Below are experts of layer 5 (counted from 0) of a mixture-of-experts language model. Rows are named router (the router's row for the expert), gate (a neuron's input weights, with its number), up (a neuron's input weights, with its number) and show model dimensions 0-223. Each number is 128 + 32 x the weight over its row's rms, rounded and kept within 0 to 255. Numbers have three digits each.
After each expert's rows: a language model's description of what the expert responds to. This comes from a sample of Wikipedia text that the model never trained on.

# expert 11
router:140118069114135074128134173077097085126136203134159088123108145106118123132135078103111131137135137085131094169136104128118101135083173167131131146115176123145150156131136159158095100144150148151118134168054090168201145149105136114136130145133166156167130154100112090135182125098190052169200118117178127107145111123121091116093141134178128143128125171158163099137171119185142129093072125094102085097055077188113161132176155161093152143080098196091194127151098114130122143164088110136183166124073074140172101157126085116110158083127142099132137181078091078143155185127165120107114117060105093165116100081098140131112180049149136160142090144120118152111057125103090125128115
gate3:089108121138129129162116093108099109115120103148163110144107119187066166129147109080098124098125177111127106049075118160088162173137130084126173111143123072197137149091131046127172165092171089164141049131129080131124122161147115149116115110106149142114138167152149103150141155117197106177144123132159201150121169074122097192180111146125144152070122066151095130132178162111112084150196131152146093156097083127145198108115138121079165092111101133154179099130189132129108128158077116143197127190124115117110120128114126063084150140148133137115107118093081082115150151156142184169135098150064159168158135091151158091100144207159117094131123121122084152109093092176105107128133
up3:097117122114085089171155154083135081181142143072149114091156203149131108112117191168060143074154114082147153153106122134131102138130169173083141166085140163135151165130144092181089179167124158064132126127172135125184087152142086136129113123141167113105182119157093146175094092126091108174147149127097143173117152124130125170124121149159167106093056119107150198138132160061164115120116162156075147073074120147122126109117107073174144115132135116151130169135141172159136073080113105119140172145156126101130123091132120078107107066141130165139122186130134197142096162171106125138157132115159165140089143149159144164168176122165176067109190169200096183129173158175127097131136
gate4:085154128153095150107142106130143131128166165134113186131089158116111147155149146157173144104112133154038077104140097165107080095105162090163107138163087084105157102086142092117058148134112108132179074161158148087113117073104117125120142120146077124152114146119212160202166093219138121138144125045110142099152118076140090136119169127140107127177096148081192099113133092119118149170161142068156150084137171135148122144129147160093089169082097143107138132149130170104129136203126069124103144193134148096078152086141173118116127136084145145116164110129115159149166099151116145112167123165086123128163067110164103077137184177150080123183144071073178162112100102136113110151124
up4:131118119095125123110179185170143130145133127120122143157171110154077048150100160123097148165133220138193189157144141121138127202111104147129176145092118143117068153127191217128167166101152127128106144188114151149109109113106116085105099160123154091178153123085149126124139133154126099089127156216128092131149152156129089097104133180091157130118115102148067164107172174110078145112117110063062146156136125175115132099124171143149125137144123144096138133144195134140198146142130158071103086101139127133148097131228123112142154121132152077133134111156122110189154169076152128114132145126165107056127194092091144066146133165085189158133160161122125114169090158148124136120138
gate5:116088123117130050135113171099121128094148095104127056125147088149150141123176141176185139084167096110150098085118113166209110158136110138106141131090131109184125119122116135155150174134136134179128190134102136107105164139134113155108158182172135208083145162130108150094106128121077136142099087131142112108141108115127130188133128100161127091153110128105109167095132149102158162140128119170074087130134109127117168087102047083091106139116088101104126091105126120162149071099116117063135120106141160144096172127120095142125233150093136145128104191042083156138113125069049139119102118139192111159131117104087129060122128116162090122095199201133191101085115127116188141150156
up5:096108112139136147117185084153088108117095169119130112182125155073107169197075131174123140144091107165119095054125101149125124149166175049097092143159079122169138091112098110085081137190114168104096151147100071143159052052144155148136082147138144091131105152124128103111190117180089136072095151129171105143161187153164081112111079126132128113099139100175145117098170133129150084175137086097183175132111133162094159102108150151113163128101062068115088130148170146115124124158135070132113111136087115124174144081145083117160148117125111068133137123184160090109137072111109097139122149068139129137141144172122114090117144177077148092117134114190129172160106081138164180168119
What it handles: Single capitals, digits and signs inside abbreviations, numbers and math, such as × in 4×100, CRTC, years like 1990–1991.

# expert 3
router:151139115104152113110165066091148192084138095100123162175156111160122102075082129170138089117092061081169066123162163133216125109068123096121099206106157193126096146107151227196109138148118081097153173114136174114101115142145114060106089109127105144184107117114101127129090092138145121177126053101153140150140094152124138172130202086047121150111140063133164155108156108103176161115142087105133127139067165119091127168112108111079134114162147137162102094137104111127114158134141129141097093207109075139128144131152087120148120169115146135135134136096131151153167099161103165189136163123101105159183116120114108148088123118153090139125092098159129119142085155120092094151093
gate4:102127125167188111131115156132115147097096094148174041157127172145206129204153111121187137126140123168187154149156114131156114135123153134086074120203104203155146170123101130124105125143150123058033140079147108188128133113099120159083125116142121128175163067074127153183171146074126097154089099150170130131113142128099121147192161128139116159169107132111150169140177112132115122165107137128136144142127172150137065112178148152143109137103042114068163164167110117175148104131159143077112059121198130093129153148138142143125174140138072151098140091072169146138147157160135145050111113123136119154117161142107109102061076186132135106120124157149153120155151121142163155134114
up4:099171197129138119155136120070130114117120083117072133153102068180147076129125117172120201158108095134113143102142123155111104113134086103111138139082117111188097042106135180069100126114127100140166152074078154107121125123109156074145161130132133181130084118092153132135176128131143088143122084123088083089116147116104148134132135140051135136101124128137155067106144136113095174143109138155122127121148111151096208106082111168146087086111184102188191137112139104100132100124059154135097148158119167101067116054085142109145115115146141111158047126057105149112136118174090130143161109144172172160096174158059073138169180099168116136181152114116133184194136125136105131098121
gate5:118148094135179217117107055128112132081155094113143137136115176129090175066128188125140144125132137057126150163108126118180140171064150129126119131126114106150156098129125160121101128131111113144196139096139107068180168122109161104133147168168077124091178157110116149097068142108112101149059093160173158046128110113111093162094156127116114092194102136110134148117110118147154150115158141126102130053127100090098079149137144099108115102144118085110144117132148095115062142115050102090098077103124114142152104139053113093082166157140081171093071127116121145093131176176192145101105160121188079121192148126171156063169111142187084135115136114153134135141112126138155130077093
up5:085076169159156172140143129158128117124197135119162149148108178137139144078157113147120156078141112124126170179155154144215092127150103123145169143157101076119151070118147162122107115111095118164140127122100165113151123074117109155195162149131137145072130138136110095145085123118113092138098083127221094120157145097197102155132198104187165125163097118098110174145121156160192143109156131171155126094145184191094121069112087097141125098173171146130127096156105070134144151110102097132088123103115061143170085134080148180099140067138137109145093165139131140094178162127164130163201194156126084055171172103120184134128095139147071106142130092128146086124138102133160117153112
gate6:122116125134154168094169094184151192165091150128108123116112113071125094110083107115045083149069128145087092137079164162148104132104112065051128133091146091128140124135116106127123157154100119113122082170114104100138113127165098221192106167134209091180122142134163151165072173107105129137159135122182136122113144099169060171144172088124103083130101142111092163145073154113142086073139123085093124165127082139151082132140106113136128133089115129144100122142138090140096172134069153144097174094139133084072129117144098122070184133096116151143151161154149129098114079149168031122091157094121092118068117103105077178119094164156104114134115101136099161088134087120163118144168
up6:154171141194202097120128143159173161185184060139090081103107123126116105137128110117161156106120106124121143152141081135105178139129077156133127116108097121148122092117093154111138180158116150110101087119124112096097185163100099137174176103119171129163076119134133144126119160056151155139199072136179169122122154130101136098134156085109131098097128191126148129098080151144121123112141103138147155188145122162132115118159148034092109085114110104140115116133092196147100112131128116146160146156111174158127080135080174149088070195105139166155094114190120131137133162155157081125116083118131159158113126140177159153067135074127130065180067110143151114118127125134093178082247
What it handles: Pipe separators in wiki tables and colons after list labels, such as | between cells and "Appointer:", "Biggest away win:".

# expert 15
router:148136115179129095119110177137072133197151120149142155120111112179119135083115112153133175177158162125152128107129141161052141089142121133147175188136146124133188151080076117090088113155134118154051088149123139099102127198196076110109173174117123101142166113141131153137098116093081108088156140158162085124142110126194122149110149110169142102130101168117112189142140056183142113127157186158159080086135096177139069150139126130153105087175197072132126173075124113159143125100140139185092124117106126125136095140148096101067175106143136147151144112107071114166141199089182109118091058114124115142062124146168094139156152090099124079102116085086111110141140165085127134106180
gate1:139143154150091108124122134124122128212165126131129128181118109092168097147126095166122084144113114127137062083090059086148078149164096099205095113211089154135103152162132133095141112136107123116079088137164197174163135132149206103116112125124173102109104113140118112127140152126097129121081127118105133094076137129084194163148134095132093112212144119164122077154133109100150137072115147127134125117113153065099146152030165127151145141146126094187141171092130112165120078058135054151169113110141120165120142137127147136088167114103116166149151174167087138166091149132157108099120184122092131075073085145156123143193146072154088078115118148107163189114123100113139112104177
up1:132163154108107139123123059137129089124101105109140105056071112109119157116078158117128112143105079091100172131135098088117100141064129148126138137155086154159079099175179128068130143152123114137119137066115064093139122106142121143140137189135156114173127123163093126084158081073171139182111140136139139106147144095132195076054084148118159116079127158110118105067111134119139160139081162138112167127131161171121144088146122158163159107165203134132174114169111192097100179141151169165111078092142098132142085147112123068183086141166164105155130161084185123154160159139156179125113114101150120159119172125089134132138126161098146172055053161085159121199188165184150124129105
gate2:117127145194139145127102144186124186104173177182141122127100121113125102082154146173136133110103134120120058110132180070042122085117118150133145128167107126193187138131091147181120204107101106105122081070174117147123118102156118144184175143123176122133163151122155152095123110189089134179093125210087132133189097117135176112149159074150047149181208126121167145133162059170111134162176132116138118160157133143115108101134115115146188135124183122104091112124151145108148139110114167132110138139189136077110113150206086112142122144111129141131106175126120146154156082092172106165139164145192176195143151120152097128171144140158164167113095136159162111141091150123154107148138
up2:153144071132115173144115137147169086084119155145126181103121133095178094113076131128128096155088129246084154149142119139192168125132138141122125122127175175127128070127177075101047109095144151141105138160146154169155131159106134099121063103165161133117136124120109058134129173112072075120110123152150207143087097094154194110116064150171090100114116102163101144145158094084168152060134122076076152108146163101165127120080139138177169151153113096150130114112129167125144163152148099127192109097145121148183110154112143135130184104141084174136125134199169151098119143134109092051109129156106163135092168169120167147102161079101163161114135179122176136157128114130118083092112
gate3:127180173069147073120088147125184099155164124144071076119201153113114124132147145149112148061150166142137144077141133138132124103127075134114114158126047134165127045145091116116163179089111122141094129104126089139077150174183114133139143110156128158174129128123149198140085101095107093124188136190146100138124186132164141129150146147119156149088179108098108196144117096100144124139131134122139137155122116104116132164095153095124105124158109135104111115051134172149113056096082119082138099121120117171154053103133090150169126115112081150108109088141122164147086156173151124185135135166133147170146071199125086086116133136098147128091151075178133182155048092127168066131074
up3:146135098089134127107056107145153102128070127096105101075120141118120151100105169136123080097147163167155165078165172099130162176179130079146147108172130081070149163087113105174138085172176146155083127132132140116120180158146118089110199108166175131180089140143165202151155117108122138166163088115136061091153157092129196153161114128098167103129129134099152176068202098128148102068168139132106173153113102088129136140118076083117132155095071099125128163082114163177124127138117145091087206121138162184112100144141109146108119125116117158139079080126126214136165155129095076102149123109148114159133105163156166121139145108156070146117114148162149078121204127160096122123080
What it handles: Suffixes and later pieces of ordinary words in prose, such as -ing, -ment, -ations, and nouns like support, loss, care.

# expert 6
router:105099152151153094098122064091092211125182133132176125126140103114099089096135076154121131166101090147112106172194146091152114107056138090087062194104140129103134128174096181144117171158120115160144166084132154196122137113157098118122146181111131122143123109154136093149165081119161159110130141160129115086110086097159144155137157167146123122120169143161182097111120198110121197118132117084106118117153091168155151096116148149054110083170096170207126114121154097108139154080098101123118092096134124144110073154174115145145144057174092108109215180101164093168144125165101094151110149140073150132069163153159111130098102116124126099120110138165136173110054148092167126170149
gate3:097148125162118171153173103083097134140157131141116171114158180166124104150167100128063150097144131150163118138083144096111138181119173149106127132045080124067169152129137057227077149125111112156097178130109145141139118141125150059136132158126160113162175143136099126130141192125093140095034125122155111071032153132090107152130130129125156105161189120169180110123159151113143123146151140132131211115143144142150178103108156181143137096105155115129121104164116132157199159133094123084103144145135146100133115112150103176199117178144154113134153156115159109124084079185187093109140164143130067163127126109120103101108095146162105130096102095147219144116117166102156089169172
up3:150142117174115169145102100159171135150094124103113093135121128093106120115104185160162143188124149177088128170180124090115125150109110140129170093159172154140163133125144122104159128161093151102065118106147089040143105135143162141186109136138196161132091134119159121132195179144155182147122106102129110154164211179137113169124135089176122116079118121161135094094130107109147121162101106121114137191150084123195136104167145141121166158130140097174144120129179097157106132148099141156113130141137154126156168095110118109106162073092107119051138075252148135160121088149157142137062111100097119148067108158102121148160157142095095153169148145055083210119160081158143108181096
gate4:188169076147066193134146096110129144108116143104090134070173098132162163186084204118140168120070160124141164128089168088166085146123139150118162132106110151128130142130145150142195125118156102136104147128183100164078144178127107141128088118136196191148112173092158112141194120101096125146134158168131101101077117118130081165139102163109161083132112128091194092133103086082069093174143209179138134162140164100111159124170126146115138143130137151166138149176118174193128137111083175078185126167146138092105136131091172113146133138135157128120164069154189146126125129172131166099164162089121119156092146161141128097140127124131164119141130123088176191126108142099087102177040
up4:124113120165119103092136113147116135150123131110166153143124141133068106111194188142119086156185063124077119093073115115105129172168130131120153059128147139136167177153081096111091139137184174185141111161090125114157138123074105173120150145087135119096145197162091130135133139141104100117101133142119074141181136120116184103113167136111065197163146128198089156128099100110117177067144114109133133118148106149093093125097144142103166077115094112126135158120166136088147158170143064141128106114117117150093165211139064131122192163100113125144132241111112109149155163127072097154113168196116125116171109145077104182105101154170153145145144119118095118098120123171063114086194
gate5:150119119170156106084160120121070192170199195073111140136120129138114155186148076096103092139118162144136121175126136152140178158139104116159137206069123233104166152117126127093121087118097172115168094049151095090136113101176097096104124170170137177128107097110161174159168085131134151198120109140130152105144127165122158113129147095089154190136139166149091112144137107125144082156142129070147179124158112069101122180112093118118141034087157104169126091118120143114173109123121130102189132133165142159190110138130151158094131112117148125081122141159161066150106057117123133149112145117135098083101131160166123109138103129140096074129120151121184117205056147131137145108128
up5:104148181137169176158121139125114135117120117105116108105187087107168119141137137133108140065169075064100157071165123131131082163151156164117112106165089140114094080128149087128109105121155106188099141111121143139201146117070126154139101118125091057133141170088160107105086126102074129098126117111125138151079116110199177119151093123172086103094130095164200157133066133133128176103141069098152138123111112121170155165176185093209146182130126162102177085153133110133118141141146100150087100167115116122063127150120103104121124128192103148181104142100124220122151203147115127114105107146133100139195122184083160162060119142141118172149142084165174156075152127164117109155104
What it handles: Capital letters opening a proper name, especially after a hyphen, comma, parenthesis or line break, as in White-King, Humphreys-Davies, (Sunset.

# expert 2
router:179107182170127152112118111133109219167147040126158140082135100103172165135132120090105176114164183080113181095152164153087145082179059139128170077139112074150103180095150077133174137106138117126131141164074161174153102097135153173144150175120142135143135200087121183143114171091097095113140176130105150098100147142094162109153138121121163129127155150100088174133114131141087117134154111074155149151128158109130102048128201084159139204125116158174125165170107143111087085129097179118127169119089146160111158178155137108092136145075134098115092118120053099159144154092090157166108109164172127156176155159120163131132171118142136132111153099132069110128120109099136119166182
gate3:127118128093210136125069140132115167108151161138094129147171120132115116170156152155152145085192168151125137132094121177099102113092139148157111164114073102086114117133200132115107160078138138088088191136145163162083184111133142146126114204109124127110160122088154102124107132152127108102141144100102159112124103124094144121055150147224100210164089117157147157160148142147099132102140113185153137138090179165089097082146134165096151140133148208159114042145155138175166100135049105134083129119130114131119093157152152128127116066140193155101103134074171141151156109101060106167146110108133147106146100133177093183117057188111096104112116154150133118197086113125121174113108
up3:138104101104086153072124141090080098123092135138140158143165142107144083116136190162118131173160112160165093150158107100065092187140201218133144132125131137156104139092186174071151143148133169082186075120160142161104135193202065138079087103139151148099119125131068159181191183126166037128170112120109174123116146134092087154129117125089114131137148204109164129119134148123050127100101076147115151134143147119158107137115123098114132112114060133130174096084102060152085123188111137125090132135141168086183143157158171107181153130140137150124102131098116122122109085171133141103128113109138159092119069121143156176154136119117122115153119151166068105133085167111131143113092
gate4:102130191147086128122154189078167144113078158155131171114124139098168151190192113119131173100121136089112148099095107114080107131133067171139118148129174055082114148100107111133086106147083175123091103094095068122094153109116154144168084163161067184141191080096117174125116146128160146148101150169198116131135122167163104129152089140123071124082147114145122144135074129165062104124103143151123060177143178116174084162147158154119207073150107124094118083179133155156131117081134105131146162153069152089161117123105099076107155157153169125180117153131100100112117119115220146163096102130113099140113159101062110152126135110083125121113177157132126167089095127077137148128141
up4:137144128096152189119137144168149160148100049139146124131115178129130126089148066114115142106110085119154168148080112154147156142158122146165164146091186113125104147105065127135086133134177106076145110120172133111138113121104099125120091127155071121171122186109117117103095129190070159081080091135124195126130144139142158162111128182084127127134097121115122147146079104127091124113129123131101139166103168128133136118074124162125168141099077110200130117124124138154098121093132125138130109209078200095131128071162082055097148158147122170105144179151140169092147178076185141120085091117170068147073144100133090103088192133170066075053159129095149121110108189094156080138072
gate5:084145150149151139094141188130128133138135109163134094075061136154128097113124172138092124134164153080079152165180108150182115053127122123162109089176145141085115081114135169099076125132172129089147138128135064132176138162091156135127152082162089084074145166144156132163107139156138138108159126132074127178097058159111128124142086112119119166151123094152126118196139167186174137123163154135130055119112173074129144087102140078173102119123100117075087154087163045150165123127057145134169121134131121092092119111097146135107117122095164078111127128158073117090122138185095160174184130210139111093202115099078130098165114151118097086123160157080125129130124073135119069162114
up5:066079108140112165115175141075151127146153085176105132065077104199123126147082154129069106124157173039146144123165084140129112034122151116158154095123130127158130074144150180091092080118103147106154114155088082150128100114109140125138137123122139091091093212135140102145127174175108139142148138145117083138113070136150154140101072164076091136109126120127165093099138145197133122120176125120103091128115127149119125124141090109157130190135079147066121117112160011120143098105102107143155165166100139125150151139109110098140144172108136086119164200153103037118181153123148124169176180150159119123158170093121108135142120083125093092106138153116151164182148081119115089105150
What it handles: Digit chunks inside years and numbers, often after a leading 1 or 2 (2'012', 2'002'), in career lists, dates, coordinates and elevations.

# expert 10
router:100158153200128108058100141085196143137147109126078171155110133114104189083152090134192117123113180123078110091151121142118081122145090155116085161132118112091101060063158051132075116088111090154127108141110204146190125086102144146152172129125135141108105129080134091114088125097098160132087185148143156137138094105179137131163082063129099140122175116139069135106173139112141107148091192127187119122165092080155160139160136091104079101119164097137131166125101102120177111131110104165101149126076186125115128113133152162139107171091137139119106067181099148119138117075153117159099063186098132150076129086102132150134121140120088143149122085052061110139120132090103132083135
gate1:118155149145180167074133119170110162132150128149095115126200126138103142111109153169091085126147135138100184099116140151135116061161127091181071139122164152184140191165116224154106102114114143114141087140141082137103152146103130091121123120169149134127186104149143191174137112163151077115128095193132100145149099154154180130161179137153121133121125139104065071171129150154143143075114116097157109111085103083061075119090159144120088157126116103138133103135120124142158152100144123080140094127087135138213105112152130084100096180124133120120185143106133131157189185078153101078156126088134132112098145086149066085141087047185146107159186067131118155129145080159120096064109
up1:154143099066111132112111124166121118100118143129093146191168145143104150120145124100108100178066074109146155163122092107093092180149106143116115093149091134125135058209156143125110122102107164124070113106117179095161154124155111128148097070098183137132074117099090120138158141100115147118124060133131120148134089131174146127140078119103123161144114075095100140102141102168143072193185130124126153145069123124123108209099100135112110148039093156123110136131128112130129107118172161112163170186136089142147111124129114185090123098127152193095021190158177152072142110190134188119080181156147127159182123130124177105112088143117129123102126138146210106168177116174144125105133
gate2:071102117171144162159175126141109144128161121150110165116181119184130101130056095084124199129110105150138122119088106125118109083094165119162136100130157113140195161173194133178119145147196142107153145106139111056054064120125138144163110134179156112157075144153128141105104187088107133146182085147143081113094136151054147120126152161108077114127148131130106147150134108148247168118157119121088103108161101117115127075110126100199118157155145150089165144159163142112143139109108156098107105094128072164140154224120060139167196128160110075101118132181138143133128194132160131137136130100117099146127147118110204121130167141069142126103154105101168143081141131128139162124127
up2:117105120152167157080140133110118139108139111119134122137174124129191071126103109124119144128103140083109088157162114141134130077115143118139127117108094127166149104138169165140070135045179128052133145100057120115069082034060070170163134156206179098160105124134092162118101163116153176186120116134146056118096041132118109150137103143114094110098147146147126112151165117130248130124116098096109116129144113116153170079130114203139178143142111130087134164182146141147107136121133160147149100201107130121132131106160143128167134126117110196166123138124109126112086167100146124179142174081105082111113105143084181166133173151131146100155181094086151120147076134154094138174140
gate3:150122173136121188135077120134129106165163120098127095102133144092105106142184116130139070170067150076095156179153130143104117145153092102127122069112151134116125089099078099146155150182119182140150127138131124085121165038123164106067119109165168155081098142164144138106149078126154131149132161127165136097076126130103119151160090058118120148137139170109160151157040158154144177076123140136137072151117117111118086110079170156163174165123102133131133130033125102117105127081158116123162125095029102099121158129151089119142183119172096116172158133122081178082194094176120162085146143115159147092129179213127125171158179092144118165133113166121115101138117132177112108085109
up3:158126166129175049131123118177161153071107109078065091115121113106101092133149107146117123133105101112119126158126096129142103138150102114127114174129105177084149087151150164120208135130144171156125162108131080170149175070149136132101134062100169094086137086107098160183090113130163144102109165124103157133095097106062144098106132180121104128132107127153179120137135116075160148100169189107123164157122059197102123161140059133134132158138115167113162150172179096177140203147159176095090071091128100121152101097103079108171120139149142139112066105118119052134066131128135044176150195147107133091117118165146126103118164104132182130117062129157112147126124135124094143197129
What it handles: Word pieces ending foreign personal and place names, as in Tanzania, Kakihara, Lubitsch, Tallinn, Japan, Concepción.

# expert 5
router:147207117114139106157110120149180111124121127149127121072109118121093102130134114116114142162172076066111123118109052143177128084102155169134093073068152119100144155191126210150050097111137171101160154130143104175087077158119068089122107159136142138087107109162105146166155160141114078130136170148107128137118145157190127149137098116103058114133138105194198033099185154131122202152160179119075134088172088094194151135114115190154121136138110158126132095108146148138136094144125140090121083148144133123116070116128127097187165159150101149161144128105165114189114095144119111093155171092118110117100083086127103137151110134145104156140120099088213109116092127088150127150166
gate1:190143198181125112094106118088185170134154081119119134174113045170115102115065195162111152156091145122136116149145111187144151137115135106095142157163098063098122127153076110133078136109150138117131164082125191114136168145096123134118160160117092121106090135111149144121153119089144167146163195111073108178118140110192082089140084167153142150085170113143103087171169113173059152117132101122146131109166135117145067049160138144115147138105158149121123155144074129162144163116129160163140162150103184099103110086132149166160094133126078132152166163141176174116106131088168141158115156172158064109084087161166098172101075143134132156116120195087113096195118181152098109142133
up1:101192137102136114143044093109149161094112141113129097154119153117125103147124146187115115124092051161155076131124126124130134138102140183150123140120178156101105146156205112127144158114128117111083164132145127114098122096087110110088112138051126106134130143151132104174059131190219094147167185075090120162074099154104121158194096160161085064138105088172122119137030131137119130100136163096126091121175126128171158133151153095116086161094181176165064110068114100101132130141104131110095143162180167190104166153133097135103115127114126128109119114108109193176123123149174174210150157129119143168103115115101140120151157088175130105143165123162076120140152126066119144161097
gate2:071147102114100148114143153121119107119049124164137058110111137116151111170060155131051161138071134103136154142177082080098083070183158166179155099136151084083123123130129152176117159192122163170114107109142142061098138119097094114092149097085149100112142092180124209148151173179091141076172144165171072098095144097123124123203164168116157070102110092147200152166097100178133122097111124186134195168136137147132112109133113108166145102119114074131117108127108125204112108152128139108144104192146145098142150115116107179085163182090100157118103170109090092124167110139135148130140161150132119188160123125127158107134155114148196126172158130146163135109122117083110103143113
up2:108135112160109137117088163152153131154219117131148087113106116079154136098156103119134070168164180098086159116112126109164129115162141135170131086137090160157159106200136153099075114093148158149150151121148153110161077156140201132176132119140130103136147163109174050105139180135111067100046148120080111104112152125121162144119102110098126127081171165136090113132141147147116069116074089159179094159146098112113165174163133139167137151135098084183110082105127128109161045162136164153110108143182138122092125086127187086124154042108183118128136127160114176162100164109106172152152161130110159056127094105206103069103140051085103137165115101145135114123120159133127144094124
gate3:077097093134182091120088152142143107102039097118045122200129170128146120117127154088122108077106162146147213136080115128113123076125113167110133097144132118109147135140172160160096140059120107171136114127130115152073083114170139173106123127136128122173155147139158150221152105102146123174130128126119074119087104179158125124119105124114096157112123150156150138149103130132129189126108183194124140183108131101193113081097129097102149085210033127101130168152133121171126125169147105103182172169147064140131114127123103146151088126142144083157131073115122096091080133186125135092090073142126111118094129082092132147131148080189121129146097169101154122111136040117113115151094
up3:133043063149159122144119178196121092106125083199064099126102186162118209132092098122171075082146134144098149129178134137128127107171105169119164126143121166112123108146122135154102170097078144192124110168096164104142117133122125146124082097111110159183122167167142175200145161126117133205174172132127096081133087106195101137079093140149124082135054158178138098106106106109141128148082185125124184128059123152148054140100115120155167122179134129119123176094110163142097097104142078099125107174160096114105089108158104143106151152181122114132130157121175084111048146121130120083117116149114137115077124098120148083130135082130095139149086141109110155134109141151062147127145
What it handles: Short consonant-led pieces at or near the start of names and rare words, such as Sub-p-hylum, S-g-t., C-rypt-ocarya.

# expert 4
router:166119104141134146091125130171134133104130092111140116130087136119076090144109083129159113125121050119186127144015121142169107130133099059127138150098136138120119139197128101108121151110082194113101155110110119096108207116107161094127149139120130051127089101213105100098115101137100130123148038138078116083132096095140069102153121136092151154177108111104135083140109143092163085125162105145160142137133120110148164093070104096136101093170108129145096083102111132165067134152115181108165122186143133114133127103147139174134081170146141139113119115153134144119102140156149101073120188115140167082155125172139139141107085158175100130139089101195241154140169179172122084071154
gate4:121149174139090162109181104116131108132178094124143153132188169017105160120175106088123142096157149107186170180084104154101131121146193144128128160156137103137106149164157217160077145129167113114110104131168079123136095173178181125116159143168141117121127108182105138131122123076090172166148095146121135146143119146158167153156121164122086100163144162121129112159102160107090159141113038164107174144135122157096091100107105115124098126100162081138167098168137125031088105074134138140086158089152162186151157129178140109091134173126092127123104172147181179185081063118134124164183118164104095122127121153077157118131090107150131176156116100121125094160148133091149124066131
up4:116122116145203104094161089126185114147080111159100143100113061181162122097110111116126097136090113163056075137124174084161119142130139151079156128122116108135144101145126092056190112104089129136170131132096202082125137110124109096106009102116102104169096087118127165131107127151111094120137175126139168092101140092147102140109111138176144083140097110101153093146103106100096122069128146107119106113131153144122154223086115068142139138137147097142116159098116109176168136175172141094158105105118197121067131088137146124140082145122107115111164072150086092100125129072096143083075119142147205093165141171152074156152125113108120147105068128168140172190156095129163185156135
gate5:120089109152100123089171096145165143162183163114066114116126156151075111126079138134152086092182110091133119143109113165109084169147157196109121142102119091148101082150162136187162133176057129139142170110130142126153139146148139112096096183125016157148133102103107120096089112089124137148163100109198167115115158142097039103162109163206160134157103128132120121155125147145136117107145158116132165127148134155147129075112139170121153174116109100135130120085082134172148121153120173190126135084139182166144070129163123099114144204136127170110136141144129124152130205128144137088190067139142118101125121122090129147179111113149206129069038107135111175166116107125185127146067
up5:095132116131119132133154136086128104161151094094105105141150220148094132085120162117142086113145147096153102135134095156091090105119138156114064168096173147177149154103100165227112103129122113097110085166150160148129141152139154221139114146147070163107145093134070096166095100086092114097115120128145092103059189115084145123078122136158102093180114102111108138147142170170134185061116115148108151120174112101132100132087105155105159134122091150135101138114087168115137190138159087144092139058177123070143130159154178186162121146055166135103092126127162071152136101075127169063142080090166182146141152120115164121153162080134170128068080097099098133131106153139132114098094
gate6:168146106165105146077098154149126163149110176115076075120132105182171054130097095134124109078090072119148138181134122157152105108186149142077168101080072100056145105151126126166141173140117092059093125067134092079168153121147150170152099111155073085181117123116135137122119087158117140110111142099172165176138162120127102141100183155148189151143128090139104133101082116108108182120137082110102137115136158056127197129157139151144098151113105118120091105116109125113115188087066141142092146173150140111147121142125139112126150103160142187103123091170145173079176122168110133055098083172107089114141171208124171137119100148148163143144144197166145098091107130138114204116108
up6:127150130180140070160129121102145035133118091168177142144128165099119133113130142146089021147163156150138090170160171139086108108122123134125080105127116156133066144084124164054057107098215119200101129135114112170104094126088158090088156119070169131104158149157135077089159153121174090093122126135077095132111101124127129081141095138067096148129172174104112095161142074164146191143159116156150149150090136167150113144103161107115129153139116178158127167135185103133150090146167112164161069106122102190097129129104122142123155134087195145115151170093150130172113085105210125157141127147144193176165106122125079128172155083127117094124107142119085121138144132102147134163156
What it handles: Prepositions and conjunctions after a verb or noun, such as and, to, for, by, with, from, as in administered by or decided to.